Experts of a small language model: a sigmoid router, a variant of Muon for the experts.
Below are experts of layer 4 (counted from 0) of a mixture-of-experts language model. Rows are named router (the router's row for the expert), down (a neuron's output weights, with its number) and show model dimensions 0-159. Each number is 128 + 32 x the weight over its row's rms, rounded and kept within 0 to 255. Numbers have three digits each.
Before each expert's rows: a language model's description of what the expert responds to. This comes from a sample of Wikipedia text that the model never trained on.

# expert 15
What it handles: Column pipes in tables, commas, semicolons and en dashes between numbers, and prepositions like to, at, over, under, up.
router:068061086142187075109150106126124088151169134135035138102104129092159118135079153112127160121134125182079099119103124079088097159097119106151142141146137154093142119159136127146150104134144112146132089115105111140102140110071221089140134089221101172105170093084122151130107149118150175130139147129110166105133123136133159150160144174104186156108140183095157148152115167099149100101120177124122121198069129208128114123162149187148189131109133103147144107116155063121142048110130120
down2:136062115126163136157132090104114082136181171137064124209090149117125135096153114148135151133152125097141155114138138107071180128143144137125124132143113142135140189093122050110108080122128068152090145181143127104148126138081104140086120124101141103169179153108134175164103076129153078121120158135185049144109143146137129139107134172161157105137102134105144183147114049101149109126175121159124108180174132115160126134208088163196051154122106121130163066157089118116120061137071119
down3:110118148154119160144134112144174087165130145187160138136124145137104075152102168128146138116144077167084048125120139108135099150092078113097094078196140116062082063194118122168118058089128141189137108106056105122149153196118106100126132122143100105103142128097133115143084172164147130133070130097126100130122135153152098116154194101141172159132118117112093172127150119108155099134153167112180117087110147125107169130169173131194144113104116110107211150091193159143104116145155050
down4:130149093157111096124108151131107166140078124160128087111131110108146201122150063175141189098158095105069167141180142117134085140143085124081124168140137150138158131115149172154147129142135115175177111090111068143096165180137039092105144149134091102109190104148122089127093128177148012124154151168166113136140098130095130126108156118139173055156113149176130131142125120132078106128123156146086050156157114143096126082136086142147170115128118112121123147129137169180108064198137092
down5:048165116151142049091097150163152205103135121126167102157123168136073101091131131122107091145125114156149144071173160088167139145125103141156132173076146078128161108104164160120076111109144138141150125054103104172119167136162147092202154144104136131115156121114156088162111131110192134125160112144158166081123123100102120104126117150177114081161054143173122125067138122136119111152105160177134095175159111117038121157102116179174163139138118151107066150147118138135077052116119138
down6:096157153098111153074156145157179160165131126156139108121135082141073114158103094163143082107140149146105117137129173155073127135109073125153187077163135123140085095096088101142137090141158100115133086144092156093114151226113092114141199129130186101146113115159090126148145146150112162101153060076129085089124116097123111168085185157150115167125109112089197127164132167095123104147121168165107069116132141133197071108180138131139196087125141099111149098082188073118118136133167155
down7:128178161153191144167141115134108173138140126114124066129128122110134089156054087144157185134112086159125110103095113141124077146139105110124169185114091121168158141121117126137173103168131163161105116135087026105170141116081146150169105066133104150076152091156059090141119107153141099172129158141148111121135142143116097106058065150108091096120185136162099092119158101130088153166166143167095125102184161155128122156145131127149072161108171133122067179124167178157074092176112092
down8:088132168142089148140082077112073145136142112183119102119162137179060167084077079088077176151142141147148080157079132094159162104219145095141159153126115097138109151142082164131112092083187094170156134085123112140109189164141148129192076113120143167127126148114119100147127113140124140057069103164142093138055156126109125194134161129113143127130043134085131127095183161141115113159121219162141122144129131162106118145088151113144120135109155131145093172121138130169083126126131100
down9:111088102125121167159129145119141044106125132171208140079127095141136195129103183140135129096129154132161135112107148210107096195069167100122137134125115145143120134143118131139184111095159123153077099075112039174115095164107110115130122088132070156138127176103172152090092125090100121072095087094104193091130144104200164147148160143131114137086165161126139127189167110087109102142115161092144143125099151161182113082123120167173169055125132126082123154115110108124116139120157173
down10:103146052110119098108062121165121061144134145072121166095111125116108121185149121109079095127172136118134120092214131120165106169114100102154168125126099159158165076143159201136079105160127192073178105168050163133074146125089089170122119122113133170128151103141119126111163074138196119146151160128170119115134123073120174081108083116069124143129150142104118141147112147119138198125087110113138106186143175198150140132140098101156149148081140158073139130150141092113145153090153145
down11:163092166147186129130111131182099121159141152155081139106114141121076127137125127143109090094125176118093170115139163136157122091155184055073131131159162152112144112132179129145082122063165098115084120147154110095149140144087094098115100163131096148084048136170090104104191125165114186099137115123070120146133146073177146138145105130130107127115078124132153154068191100122160121223122161167124106084208183094134097106122137099121129122128127149158089134168150131120166111186104053
down12:123092143189133095105142149124153129116144203115097173084096136153164123133081090100087159132169129116091168179119105162091133146110136142133124022133154123090101115176141156075124109109116199215151120082137107115091172115147136118119108111171104178152210153155118143117101078137121107108121097135055135137106136153157133119081119093125159116182163154126167142099146105092089108141080091116086110114088116149171100166122164096142178135128164196083122105154092169177161062113143131
down13:118104171117148129166146126072099142146135113101119133089105176146200125132119118093184099103183124141169157181105062086125125145119153062122086169142109107089145151142140090165151182087128127115141127143042066142138157152112156165192074158118121150146155139162135141152160110135118165136094136143113107167138142104114101067080131087180198094168132126152144122186101130145191145101126048093129093100151107094103083092198151180112094107062124142149135114072117123111153153102106151
down14:059093116142161123124142118075157125160115145125113117178120087144160141146188148164167123104100109103088105112110126106139111158172159149109115104138086083192138174165134161177080143126095162068136164126124159114183174060140097122132167166144108086113159138109146124130056118156153135154181086076114130160138071100130119129158118088122177158111133081136169109089130109107219083140113109181157138061135095096187185090107138165083094137115115128075120069121160179163116084114150141
down15:129158139114107161111144134093125105125044177163186146112155097144062121163043133133090110129086137165116176070119114162152111140084153115162098079172174097151156069159083170127080097143097110123105125157149161144122153120065152137157086093100161192090118137128139098166119055101149155143105081122128086135141155140137110078127152112157128069182108116129109145196142127124102136182146115119153093136111176091134125082167103162126124139155168141127089181099174092128135163127177208
down16:139126065093149157108146140163098125149133120119156076075108152171105137138138110119165156044086163097152148117134132204123105105194172160151115144160162063130123144191146170116143158195123114141105124131090111116114117155164121069101114160141103123142142156055068113159150130153121134136096114076129104114142170039158139129130147089088143125147151076096087114134154139077094103133139142168098107144109189126161180071129180189114062182116125160084171084088094147158119111129138148
down17:158115174060141151170072100075149177118118113135116069142101120092185135165088105153157139099117164150066102144057116155100131146151141099084139186165138176116153132134119128108041134125137153107143141156143163184121095157098137123076110120169116111171099084141195183068144084175141136069081108152142110154087118205144091120088174145161165120137154161115154150158116119086151159144139149129157179089143093111121082097083158149140065105095127107097158137072145158134131154140127104
down18:104068109159167139120128078152182115092168046096124125150108146172137195139125190083175157121098105173103128165150096050100137136109143111114096157125147154123122154136075124157089158132105086151151105101093130154039172145146150103140072081108058135103138111137072124119132144158122179076155140134082161134181182162140089156030157125141132145097117127106149125171093117124089106129163182131155140103174132132160172136117097130118118165116104097098169139097121139146193166109153158
down19:159107147115164147126140073083093140124097087087123126108140161138179118101072119178095121159140167123122159177085144128068124079107094150146054196160149117171165103110088142151072128131155173163127128160099089101161148141102165126036161089152083075119130082136133112136129156151127078111105181085153119137147116116187137098115107102094097115146121101180187108180124075090134143163138129126140137148117151096087136067176131175173133151164112162138178104083075164155178118168115167
down20:142113097143123156134136134145165087095122198134148164083180110161085090094169136133085135101081185142118088166104215113132128083154181163150106064134153130088101159110152081112114090087120099126129148163142169125117102153140102116109146158103168120114144115113168099108144141101162130126148063116087141156096118123078115154134125142136247137147141118125075111139166149085065157097119212102158133114056178174112160132170106082063182131136071130150152121138128123096133129156094126
down21:099119151095096151081161184095221138156137186079149117080118146130090086124128148131147142155158143108119102146089158179075106080086102101125122125134121103150054102113119130135123116116149114119189135087166131136115163165164106169128111166076134129165139122103151201128166114103118164084112099141124065113125121057142122208129151163120112149096105109143179093122164150074143159089166101157195078081155139129151118140145147153159218079094077068086140130134164109144159129112120124
down22:121149099118157162113117159139088170109187090096166145145114095135190102104114128137106158149131080168108131118140127137122116119138207154136209129147171126163085149096135083152161108121118092148147119127120109095093101112085146165135094155113168125122159050173097109110131181133137102120174077153094136185140104169152165143138130092107170156023167154124144114120070110149146099124175126078177105123082064161101087144137061167124123072135129106162099112212141086117167078129153117
down23:196150114153083165148111094126120130130104129172122128141124108137123114140119119179170081101111139163128059152088129151062120154116107107117095096182161149134135124094154110108180169148133097160056131157120177134128192121107065140070137100162095130105182125156100100081173197143149100139099104100118177114140109060156132128179084121122104171057177069172180125205112152142112049130159134135139152127123112110187147047120105154145117106183152157104125104132131115132108095133155119
down24:066082119131129194044210113137133135154102165096104082090099148112111174122151156142175106153115176118126195205138164095103132106146132161142146119139152123117149136104162149125112158096108116111191117117173143097133144132152098117114118178105096089164075097222110147126131086162087184135112059151197113115031165138133074152125128139153075101086111139128143112117129151127118101130112082108092107105145131139145171220087142124126146103133143100121161110174125122104132090101135125
down25:170113137178175127134111103163147130131155139119129121121155119104073164116171158140194111166151162121086095149102150154121156146097118154145114122113167141124088128151087176061144145087197097087175096143131145149118103138159080181127096129145115142087096096169124147139180083190148158147090109111104155161132105215112082089109120072168084073128107165125139112143127107165066158084134075117091124180183138138100153114117100087119121133065125159133172123187109135120135017084123129
down26:150097114120161106138100117107108144129156164117092082098162180095156178110140180146111102176074138155111072119107139181078143160111096162111100093118110084133217121096149139154070110079189190066145151111124122088129136105070129110135152175162170155138189134099150162153110173174124046152119106168086103137138109046117168084128107119170154105061140177106141144130128147174121094109126113124115178140112104120118129141185144144121166065157096143116141072159108099145114126147171105
down27:111135069107153144141152159141133133150140123146116184147085208100081165168187175099088136091140096118176201178141108130149122121133119104103080166104125095172157136115123116140028100164099123164095095163127132090107149123108079109167105117115120099172164169109169110130087100088103114187135193109139074118135141194115158189088132149118130042213119128162146136151108130105138136139130140135157116081146128146065133157126107131089101114150131132117116107090139106155148046124076150
down28:114152063118085118109141087131094160085152111147170180142127149161148160088164130089120168125113111071101127119159069140072151130126155127106073156169136126147180155136103138214154141104133116147065135138129144157137146104127122192175136117147064108095099105042125177187096145093140124127124155127120155051131127145083153135127156115170093171158208135168155082168126171138144103124079145172067083138136130074105128108099140108119140117075096152133135153189124128079145122150143059
down29:132144128139113115121155124125138107136077049157129235119115119181079195137130090112085088116108086177115108141145184121140138152151057189110143115148162124138182133090158109101122145092151136156107147117122087148107157139089086100160181153066145146090123163090185107103129104140169178076175096177162127141135120132113128157188132138124124104131093213114102150154151137165131117130153126054128105169135133097153147075087081143097124068086172080155144079100154157090135114118120117
down30:178113076133190148137161138081188143121147060057127165080102143137139144104176122151075123161125096144132118106150053113113105157114080125074149181130092121153185159140146123099103133119150110174152064137106140084112181145094130127184142128111134119105160166103164096108082140117149147209126133117108149117161118041160173089170077109153123189106161141152082145095143127156044156134137185076139098120104109166143135089071120183102131139109142158109118128119104170107133149131156112
down31:164147150140138130170090165128091142075110164132177127150116138131075101124177142101083071131117103134154132062090210119130184136143177116134178126116105148138075092136098109102142084130131137080131069092154094120156152115121082109096221130128168093113135096130163081123153155122137137107167144144135123117154210152138118136111141148165152126118148090150147086118075148153128150148057116160137061125219168132037075148098168173101115157113126087158183088108131129091113143121129145
down32:116164131085080127127132173122107112121155189137195154137121106121106120108133151168095181106171072107073131097182152091198117106126081076226143118169100158115150137125098119115154149081108105210118074057096157107076078108154104084155116152102099141110082138086121093170093114127125153119181119136146068097185112119082103147141117108112152123170128149160126129158123164172155140147164091178100095120161154110106178112112122110160130192125092174126110144166103138129134095155087177
down33:117058143120094112142149206125052154037110139170122150150084154111116107097160104117175138127100036164093125110137141117148141186192120167175113091142118103114157111159127136136133150090096039136159114094110154087109124126131125142162069146125135145076143102107183105133108156124185117124115114156146145120110140127081111166192153143112144101103101146134084130095179133151140130139136207165109066182087157115103132168149171145101139171102157177117127108099116120104096098210121120
down34:061101173119136167150134092221134161102064155104122061139136095127130132111134111128104178150115156065141125090124179151165157170130147082190089124147069104124094079145155180118090098089124076131134120166112095187111129152137099089120111166174161125118148147189149153170113134150141166095152113139114179117093121109141108107143131073104160088148168144129115121136143130164110121173097066125138112150163129124063126154126096068135203089120116141160100167137110117117129102179152026
down35:041129087173142159104165107145156148162130123113092091160161019149110217162136143118150097123198100074141133100157189121157124158118106102161131165145161105120096131100123108112082145095123075096122146143119156115172128131164064123162062158110123103129120124192149141119114119112139140143163114089095143086089116168142095052144177098134197132129166184085153161129167159134094129095119062177099124101098105146135127150105107102163113185136130116133123079145202128124133135149103125
down36:163129149129094125201109126122124144151157126143086121119098193112138189122081106117131119165142169123084097139064122063117078136058116079121131091137113135121158045132165129161124074106148121169116088174119116185141123151064129161098165165132091084122099124137087147073141119153134087137122143123166090110128132054120156171177104161084176142095188140176131111154231098165134189124128123146122121064113084136162142134094122107171159192126130080131105149147117092142126139151155135
down37:111166152077155112130115135122115180132131155110122181107075092156152102091118088142107073088137126079246096205154122141171179129155130147122172158142139160113122087155112071166147118182103132156153157093104099100136130137164106134150082039128110094092126131121167098112136189109084169121098070137108114131123122119111141107108111215111080109130122115152132168126117148101129152069132134128126132120177135188209117078146135132082143155132156162131102138120043123145103176110097152
down38:175134147154188097148182097192100109152097165100164123112129100143079167153133154134139148093116107055134062131165102067125115079142098103112129136126193074107127136153194206157141092112174134189140123109153110101132116093103081097076072097132143077192192117044126174149113099155117109131131077158112146175160101090132158174170146166171158168158142178117111121139077127070188105158103118102094142141141106125099142134108148125137082110165092120113123126143130113118124102121121123
down39:156120125156110129144120092083086067136156100147139080158116114114146104121153129175167160105131104137134133129136104108152172136138126074197086125094176068153141177148110110141164102113126111151127137135106182150141063083095162101141085127169104084128091106176128160101135167072080135035094159093143131100095113200150107167134122107131163137168115145122168159137188134123165119155058068148148143137146138087154126144122179143056058127136135163120175081080179171118067141172140141
down40:134147141095155100132120115072166092122086132161146144110113151118155132164096118176194166110086159085116132175101135103066196158168145135156135079159101097188116054130158080156113157121067117169098173131131137143092152100146152139127130096129094076099115106096081150101188136089123097112189131079128107165132140118085125179125137166113086185176107128135091114133110121134136143155109077163126182120081165197173140135102096119115167093118153102142081178114166177140153139031107122
down41:095186111139134137095137102180130111172074125112120141105141099112079148123127083189120117114136138136161140090170152208112156158120129108061125145086092173174116154110074106129209103104107127150123117111159135108118216137149147106086117129132116113085142168133085124123129111132112113074099073117135111190117110163181156180100102104166113101130167116136140131087170095135136069196118161089143132074162143161148172177130097128149106085123171107155208146134201121118076115087095071
down42:203091103078101144126128135155141131073144113198107125148171104147119160145169083123121128177121156089076157052128140119152120117143195094166159127124076106115114114138111142153145165117227121086193104076149112174137135133124139144111141088091124088130068125093107077153062091147162111189125162107143116108149141086124149134134187116192139149174059123095146172155093130177115103131087126145105108137139143117099110106166115067193106195079143130103152130140102135167090125096118117
down43:114142119124125189108111148142121138101172125153141038195136193087110102097170105123033118094118138138119165186126110109153165117190108137097131135087115131203131144157118113145146148146140108089087141141084078176141117120174178085162092165103126108127115161141087115122104182157097107169196095134146110074125172173147093153173171193148186130127111103102168137115146124123109094107097131110134137135112104150133112183171109109094100133147117104163112088179091106087070082110058140
down44:158126134106143124093132148108134101116113138079122145140168116160146181101150105089085151152113185090156039128119131216112097096122062174114121141136094153039160159116095102119121099158145164122151127161081126137134146110184070138084110126085109122145112144126129138100121130189105129134103151161112097084108088087138193163169129104145087150143161140192122157171112134062179062167125141149096121135192119075140155151143134153159079151190143107151105123135177098159070152059138134
down45:154103145059100109098132086124106177107201138142108172080137121130126115121141076141153138121148130106143074156171104154138136116132112089121132131178087054183149155101081143114083114083170131121155107127151120108100156163159175169154076172098088136095170144133151094128139156137164063157160123122063114069146157115119154187130123103170133108054113112080133176111086110112127222129168119122130098161129139121135132146137130121109138188155136108139098186186117100128058097109219098
down46:135160090083117083143185133069128122098070099100098171145165144166108153084182124170089116095089164153124079158076136139166153109162117120110142130101097100183138118116141141115154120138178156136071134137130076135158170129194123128196105127119150133139137135115102198117118115126138182117166037148173109113088153100133143040199134168163123115121134124158164107133162129097128079042115089148132096186108109108160141159055173111132149149119110110143115073171121141130119140087091143
down47:144162168153125155131090084133147100141135176092137123150095076104130186064156108063113136052080134120142076161143174145093146111116173106119042113087113163123184134088145120145123133057127138132127166141164097115176110146146125150152133112149124152148139135106138148134095105108122154105122092210097160122128174060134150170174065136145153115105045160083121111158161147100096100172107084115119182119119163105112102103170112149172127219176120139132158166100082146163078130130130141
down48:144178182108089160145130083160113168091136127080157084144128136146071115149070113119150080148091137069163156104077085080138216124082120166164115096147129159155081135149158139083142082113130118051143139151134142168108086100103061123099114107164149126129118081106168144153131160119134136204146135087128161165123150147162140186156142128130150164118105116169110155102124126141168174107101172099125212136123059165112088191124197105089134129089140165106092142091114095126139113095095148
down49:149109121126107103134127063151161093089161156140100126168185132199163119107113130155071150187099101026177090087166104131142118098167109122135162120132146132182082128126133126156130167191159126132111167114141171090110089130121149118091159098118086111132121129082036120123150189131108076143047146125149117102160122180136123135127143109180123144146119132108079142131145134121097093181131116161133097181134123126172136054121136101122183151166088124192182130102089104147133154066132069
down50:159173156107130108168085176160165090168123130083084157070063153102126189128059055091139141145125148083145186143124168151142156134145096114048192109143110112091158153085164113123151111148109148090138189178119151128164067147079154145112090086152110084136144130155163106120124183124120137148097146151148171162112143129177104136145156114152146119156084072110113155106107123136153115178134153167102147038131147144139118074137072055137112118118154144080139072109101083133148107149146125
down51:045095132133162115113086136152178124155052126117078113143124101094069144113117106153100131087115079140110144140146138129141134136093159184137142065175188166174123086121151132139142151127116109186068132140108132184188136156103129095113079139156126114077154133144093152112158170113099117088071155028183124125163062110108095109098150161105108166114077182125106161131141150162098082106119103177167096159143158069141167150134143134154140089117169092175142171129127120148134118171173169
down52:112161136080153133084127113183144186085176140142068128161158080141134094092179158137126082104144115097162159148128110047159089079160123158064150103126166133143155109122205152168099069129090118057163083119118106143153143179097110158120094165092160130132160150092145151190127134131169144145120109112133108057166176118077117105161108110103140139123127118134181103136104119088135159131193114157070097155120159106115098093105160139136066109108136070183143121154129108145173135132108209
down53:098167086179075146107108144116111112131143169123153115131099128124113084117163113164090147119120077166118147109127133114082145103136169136154166064107036114085089105150097078114188130125125110158168146091141155114081159143104163117182174153086162119155131159128093129177134126091086130129106108105137035095169156161160144092152163144191132097137121138137094168130104087144144081116163203061086151133137102087116119198063158131142187150103123147145088131202103136122118182132147159
down54:109162144134112165028117138137172098122164126161135095152152136147109095108222184102140117106102157158132116190156168082091192125147191156098182113144124111117071139154091098086127125121149151137113138108206122105138131171097062060144119122096140077135103103117137155147133107111130148128154082122162077097093179188101095171106190191137120177122128099121155129127137150087151121113097115123105166115144080116118122163175160114110095146153104173104139098097090141158119068118057126
down55:166123077085137094112140147169178124159155142116123132140145151111139094120139121156095075113125119169137111094120160100119181121146160141145089112163142169201093115144155099171152136171108109186125089088084124121186103124095131111083088155141129123140081075088068138137122178108130086126103121070132066193175178111070090177120158097180171090116121112123118205179171112134085099125143120180095100107139152083067122120113170147146099151089139090129209106108115141145137146093189162
down56:140144175152152129082141123171135189112136071130094133159075096106110147144144115068135126161097130116165109083137077144132063232133130090144121137142097129138041173131126116174151105096150046132109115104091112173100140138131147034174121142159147091105140118070117154100113088153067098177078109117176110149184152123180130111130171153098129134139076093154114159113126145097165162127149143109104141123089128141119158170131149164094124151164104117170159089176117216145118135104137151
down57:066144103141055158112077126054123174153139101136158132108117156134068091134186116113166091169114194107119167127151106106184203127137120117138134157085124107139152201105201148134140180204134173150153101143098093114109136082110111147148102121102103172180146125140143204130080148133098136152110098161150137077166117088067108118174055118150125123124146145135048103083097120150161178159104145138138102101123083075126136147109105078129120141136154145147135139122088125075153104144147129
down58:160147166060188129120120132123162134073127135105150156128177104143108146114083173099184105134109141138143173204093110114113106128122159136134116120082129092127148101096132073147091118129128152169136152107150144192120182097056145117115095138119087097177138124153152100140068128102137171114152121117209106093143118131150198124131126145149119136112086117094156065131099163150139112075092029136131151140164113157138050147121154135092146073142141180112164126228122114115045146137115122
down59:076135156116123210118069135138169089130115152142093163133127137145108047114169120115153108159108085134108117136147167149115162089068114107127125114148118156143149147146179109126085109080138079111169155167142189086119171157118061105101149125088127080155107080169137161129229161161078177107108112139124126120074158160178091093126097088127136197148135124144149183126141100147076087077123203097124137098127141110179096144075115119096187123194147139129142140134084095123111139149118145
down60:121102158139110082085106114140128146105104063096184139123168138111141144171146121119127158149149133118111137151148101163112084148139093051148140166116060156143172162133175134105062083128137113164086167089158129117174149125135084138052159124123103148154134143120103102107164118166195154138097142184085147103144123164089147111089117070146059161125155075134117103168080098129154122105153117063209096122114134148084188165119138091132130123145063149132181151157183129095128145085210104
down61:144091119110115126130178144151120098124081101123154159100129136125146168159144037108139153150142066180154108116138104141192116160112101128172117063166138154205105133139097151099158148141120110130166192158117101072059164117142128153167106100154112081088121137150162120080137129145142111063111124104053221123053164160137146143098128111122192126113134154110113138092122125121086109143089117114173213121116063073120130104164119139122141153191141122110187183101103110118157103113136129
down62:161150128139150117104149116085126059131061175134109096181117187155101144170109089123185133137128136118148135095084102151072099110103121123120213088133151126066146162103179094124137132177131155133140086147151138135070156104154147110101173172153225139120191081080110154100146177073146146095147084074086127110102085092125145171115094112151140092133182127139137071122146146125125103149141080069124135126167150134154190137133163067130167090136143166114100101140133088138092140160135182
down63:088171119170168078111129158119092123146132124130098147046143204081146111088112118117079129150139122141068134162152132100064089143071148103144076131170103102091139099117129107100200089141158144114117116149045142130164150131093167096112170132079179134114195114153130139146132123081199114076118124160136175134089111058101122192125133132130092132116093153124148169130195116119132155159168132110098155173093152108109099142165125112170128089168080122097113124089164132180148173146147193
down64:185161123127117169103085132126140120146180126129089126127114185092094160122138141132139115124152121143121159129213166074153078142192113085101154181062180080132130076157071143132172109128137199082128178141104147116151145108127157137130114166164119100118063096106203099084122091135129128151105197117167120152132159109131158094110171156124121071112124102141145132096141139117107111133163101124093101089135069131162087068132165155130163130114166094148054183065077104177150096105151153
down65:196134137150092126094135190095141101050149139100128166152061164137157139128123172140138100121147174163142119085150160069134145082127205075139135118119148168095133101115079056146091073073188149108127119132106141128088118117155133100105192121138129092174126146122183125084110127163132116169146101138089115186128093111127112121156116136086179189112127056106079131136141100159144117143167116098153197096138113190162128114105105094107153151156153175053155123141119133141160159115126057
down66:108131150166172095131127116062119183113123161131141090131109085123092117138148153166114143101081082157149116140107171126151164142085133130159105125103129096167140117162106090161110176147161178059069092167133103157134163116121075152186191130132148125118151136101142147152152153146170076130148079074111139184151154084181126105034095148094120093077074131117101176122159149123145127163089135142121130088056156149169183137192125132117071084139099050171091123140115173110157148132126151
down67:147134110140145126078061177142105119157151084160131158181138129116182109115104162143128101133168179136155155126157105071152150188134112136112135136145127073156067196115108109158147111148071214103103123174117155118137138103100177109155133160155203122132136119104146132136081123100121145099119135093065119162116140139128156050156118084104158135131144130181182138111090098114058107090126029144138109140114091110143140059122128128049157167137119117092178193091146143123125156142083095
down68:132154118122167153153115114094141164135145120154100094088101177109166130105149181094139112181096144196183120133116130097124142195064121147072065132142141114108206119169175097102092139129144136108165154100134098107119097198115085157115138100096203163180133077160081154092119096131153150086131115175141151147130104156029080149113110110142141121138150131167105082123102154151105200140144080133119115104166134104164096140126147173134089120138178128069096155103125077078074159125097133
down69:110119135137130068120138121120201116140196106131100112131128128187138087141092168121096139154122118149175098128066130137084138163089126121131083160091121183169139173208153088096139115110123153127225181147128137202143081105130080168153110073182098153171109150120128105106129134152223118143131118165087103127067147136150077121150138109076115164109140157161096157136090089167134114071108112141148138077124153095125104116081151144181145102081078136079142105091095113152114149169114115
down70:139144122110141098155142127150174125129088132133148095127137117115107126124103150115036155122132081066101162156162121099109083084082141145124107041082140163149157120104194190096112173196047159158149127140135185147134144141099078058123124143124127095126145059142141155072128124095094177180115160113157103102182153093120102133131143129092105124142150165136125134217108119178099178114139130139090160139151127092073085094147165132203120148127126115144113173111160128113069168155158146
down71:109138089084164132106164154114149099151101073106113168147168190120197097074164128111090145108117225159147088163170100107097131167148101098120137099108075130120151207118158088157180130154167137125111098072177144078103108097112137125073168121143108149162091150148087101108151125091142143106160163183151116101162092038124112087158095126154111084093155147175125099134135139158133104091078177153140146132135093102163116212081151144131085127132165149136172086111114131141088131114132149
down72:152167166133071121085135079099074086132127076126089150154061171139143153122130168156111089196118176130144163099048078127186156069111097120165167114134128109079181119109137148166118189170119136076144100139180116127123096105144139137200148166129142092144121127164127175127136131117083055125129153135139127094122147157183112129126117093139141066155168149089110121081153106137111136115114138159111178118134181151136117111095169028136150176121064112108091103139190146112118159112120154
down73:152132062166090096077055156133157096113193189076170131110115167138110123082051113132133104173120161084116082157160111095128129166141172156123134158112071092087122097141137118085118159137114124150119155132109147117094102175128135150175096142134175140174091175154176160096137096118089123175107128098190122164172077196141200134192108162115110117142184102156159109087076177082103089135103139094129134109171124103087126124123179065108096111132125133150133136110138096130103127161104166
down74:121111140183116131078077166099143163137090117113137136146130100102086162059111110138094180151132095166107124099129142169152111118124172113184068138142102107164110174153113177100091085087142127113152179156089094163129125139133084128158139124106083127102166156108103142174183073151098089072124097130133106128073122118160132128162095216173120134146065120122150150159197145162140105157144078116147125152082135141138138159218061118140143134137163123082134142233127083124105100115093097
down75:140093116067169140122139100159115126137100125066138076095127150086120177147126108153123105139093131105085120090078125134119115096131135106096067182135116126094098159099083145147142120113111122159087092158033175075158187162141204109128124162138131133134131151171128161112073128182149113120082177160109179194104136090177148113148091124141138146137145143169202178097145129191138091124142129089119133099150067076083157128128115164145203148115087141086136157121137182118070140152132182
down76:128163069162126132164146109124117116112093133109109098109087158107155083118194162166115127135073131155150145105191159099132101102093097112109129151114168086106144155159189200115135120182129164069152139091089104102119191081128136161176149146068119132137122170120150092167130089208133132147115151147152160087131142069172081084219072130109072149105095129097108166143115068140090100136135148123149071128112115138105139113062108142143112154103192152163150167185130159080128098119126131
down77:123113162158154122145107133122078101139193227106158099163108155154142116122151184098068103161113149126146164118158105131149114124128150097143137094082139077138097108128168105127169095141213111120123058170140145106088167081132097113139189141129175105158095167127193144110183120169130084109089144147135153135126091141135090185103145047122123111141140116120112176150162182100106109165091107109135067094095100080109182164107143116176117095086114080114097170144178125120125120045132117
down78:052198107134143059122123088139106123098096142063096079105168127156144149142152110130160147102175063146172121105135154091084112152128174125144102121075175163113202149164163121057104139122142149110161075111138146105125130089108157128140145133139138152125123140172086132092143182109123137124095123146144129146142130148139150103154043084177143077107144168153165189146120094113166088059142176160096106093110146128140120073102122078135119075182118093141201112190153100126184148132131142
down79:149121059111155162165103170119065134151180080122164142156084130121128145112218155124142133151051131109149105135048210083104113132161144164133100132116163142104102106167108116094200161094177122138119118127103125124125127130142111091118150119109185097100147167083181095107176118090130162127149134167102163129153059176125150121149115129092101133202095145072079096175102125149107106147130103111112125111106108133161124132110075063172120168169145154142123106147118079077137125177197131
down80:105161156141156078093142106112181089141149139142141144136098144121102068148114154071174087124090123086124141161185116123084124092153170095136125089123159141121158097181179157123144143162072120158116120122125202108123041129145120107136162141085165083163109101201194116115127127111030144110121139159126150076089132160129075072103088094128116153177146164129118122126160104160149154108182113168088122185148161110153082133109079098114120168183161122121104091131100109134159124181083180
down81:141150163154125172099144178150108167125070082123157186145133114135123050131064125148052112124162138112114067120148075143064109121117175180124073128199102129152126107127115085090131121155132193106141150138087093126111156159101109108094117117136123168070059114165098172109111136143109128112087146146113108115077121106083119150208159146117163093130145080167142126178060190137163127177143120087145083179143169086127147161102142153116129138146189154109156113106172096162170135103128122
down82:127141131147134106132122104072117113151083111147159076144128106120166111187145108082138076070141089125155093166112123100116156165104078154071110156160161132092144111092093190185121164108123160142172132146108134149121080135146104117086088122107093180089110130122073090116127157117091170137139098126159138175132151202156209135089140035096164102130153116098171088175108073146174115100115148208091164125144178125172120070131170162136133118107121113157094187128123137178155100108165104
down83:160154093132110097167142081087115139161172121104112183128067161148116137072155102067130162160106111129165078176103114060115097188195194077144187094123077134122116116148156144158121148018140170139128110090073155177128108141115181161183138112105130138132141112139117125119129070148166114089220146168121144115127133100114137118124124099119123152182126166149097079085109126105086154067101135112103150113122138163131181083140136132114124145171087124074139175125159153134127159082137121
down84:142121056077131142081149161156087096103132135068138157098170089132141190142178079103110161131169158127121130140108134123151105141134104126108193122119090124142127111104144159063125129131136111091140092084177097146143151142163118086153134159124149114137134092088151167162136197114189117117130138135101153168167097025160136122118098190168127116129160150175179178092088134148139050123128207137137076114119126148103094069155088112104139172118137059151138129194104101123076110162089143
down85:131051206119105143150141158125075166139140126193150131112160150119105094148094153144161109100149144143174119112146096150146076136089075087129094155149121146098130126146134128104107168127122084203115126120136069115099114088098130161083073108146072150154186174162064129161122117131147125139152174145126108131147169124149090116155136114128137168149110046116095133124113132113132148114195127133081130141146166165140083206055167170137073157222071103070105121121149158082100110148107137
down86:134163148126125144143167137139131075136099141108153158145134182133161118130139139153199094144111122074077120043105091134091151155127164204167107098080139104135140141051139136072129155186217123092079128160115117155130128130173093096118172090102133135107120145139087133101167089124173114127102084142123121196188093101133101129189152129073127123090126133108098111103102109169123124187086177112154171140191111089109109101070139099083170120132181132123129111128183154098179107084162129
down87:137167078127111148150123147179150125189114134059138160170119152114134140098063103144148105127083123127124112122122144168188089069105150124095147159116134166132096161118118138138132100137122155131123161153193076115131149199120161119166085092117120108136078065147147156134159101142194145141103117115096141120155105000151126115113093076126170073152128143057200190138148140168108121157137148108104123136115170122110092101144102103106145106115155147106157105107072139113091197100210138
down88:086112119062149084095086160097166117101071144101138084127137092140114124114146109071160160107091141164177115161146062166155114095150162097180116135151166133140135155128159130116148146092184071094110146125050071109089105161067091093107117146155100164097149196151129129105125114147107088122140127124170121124136136000099175126157126134129186128154114132101182075148120159185179100156134184096104139148161109103132165130163091110167159117150170106115140139188164128142132127113138154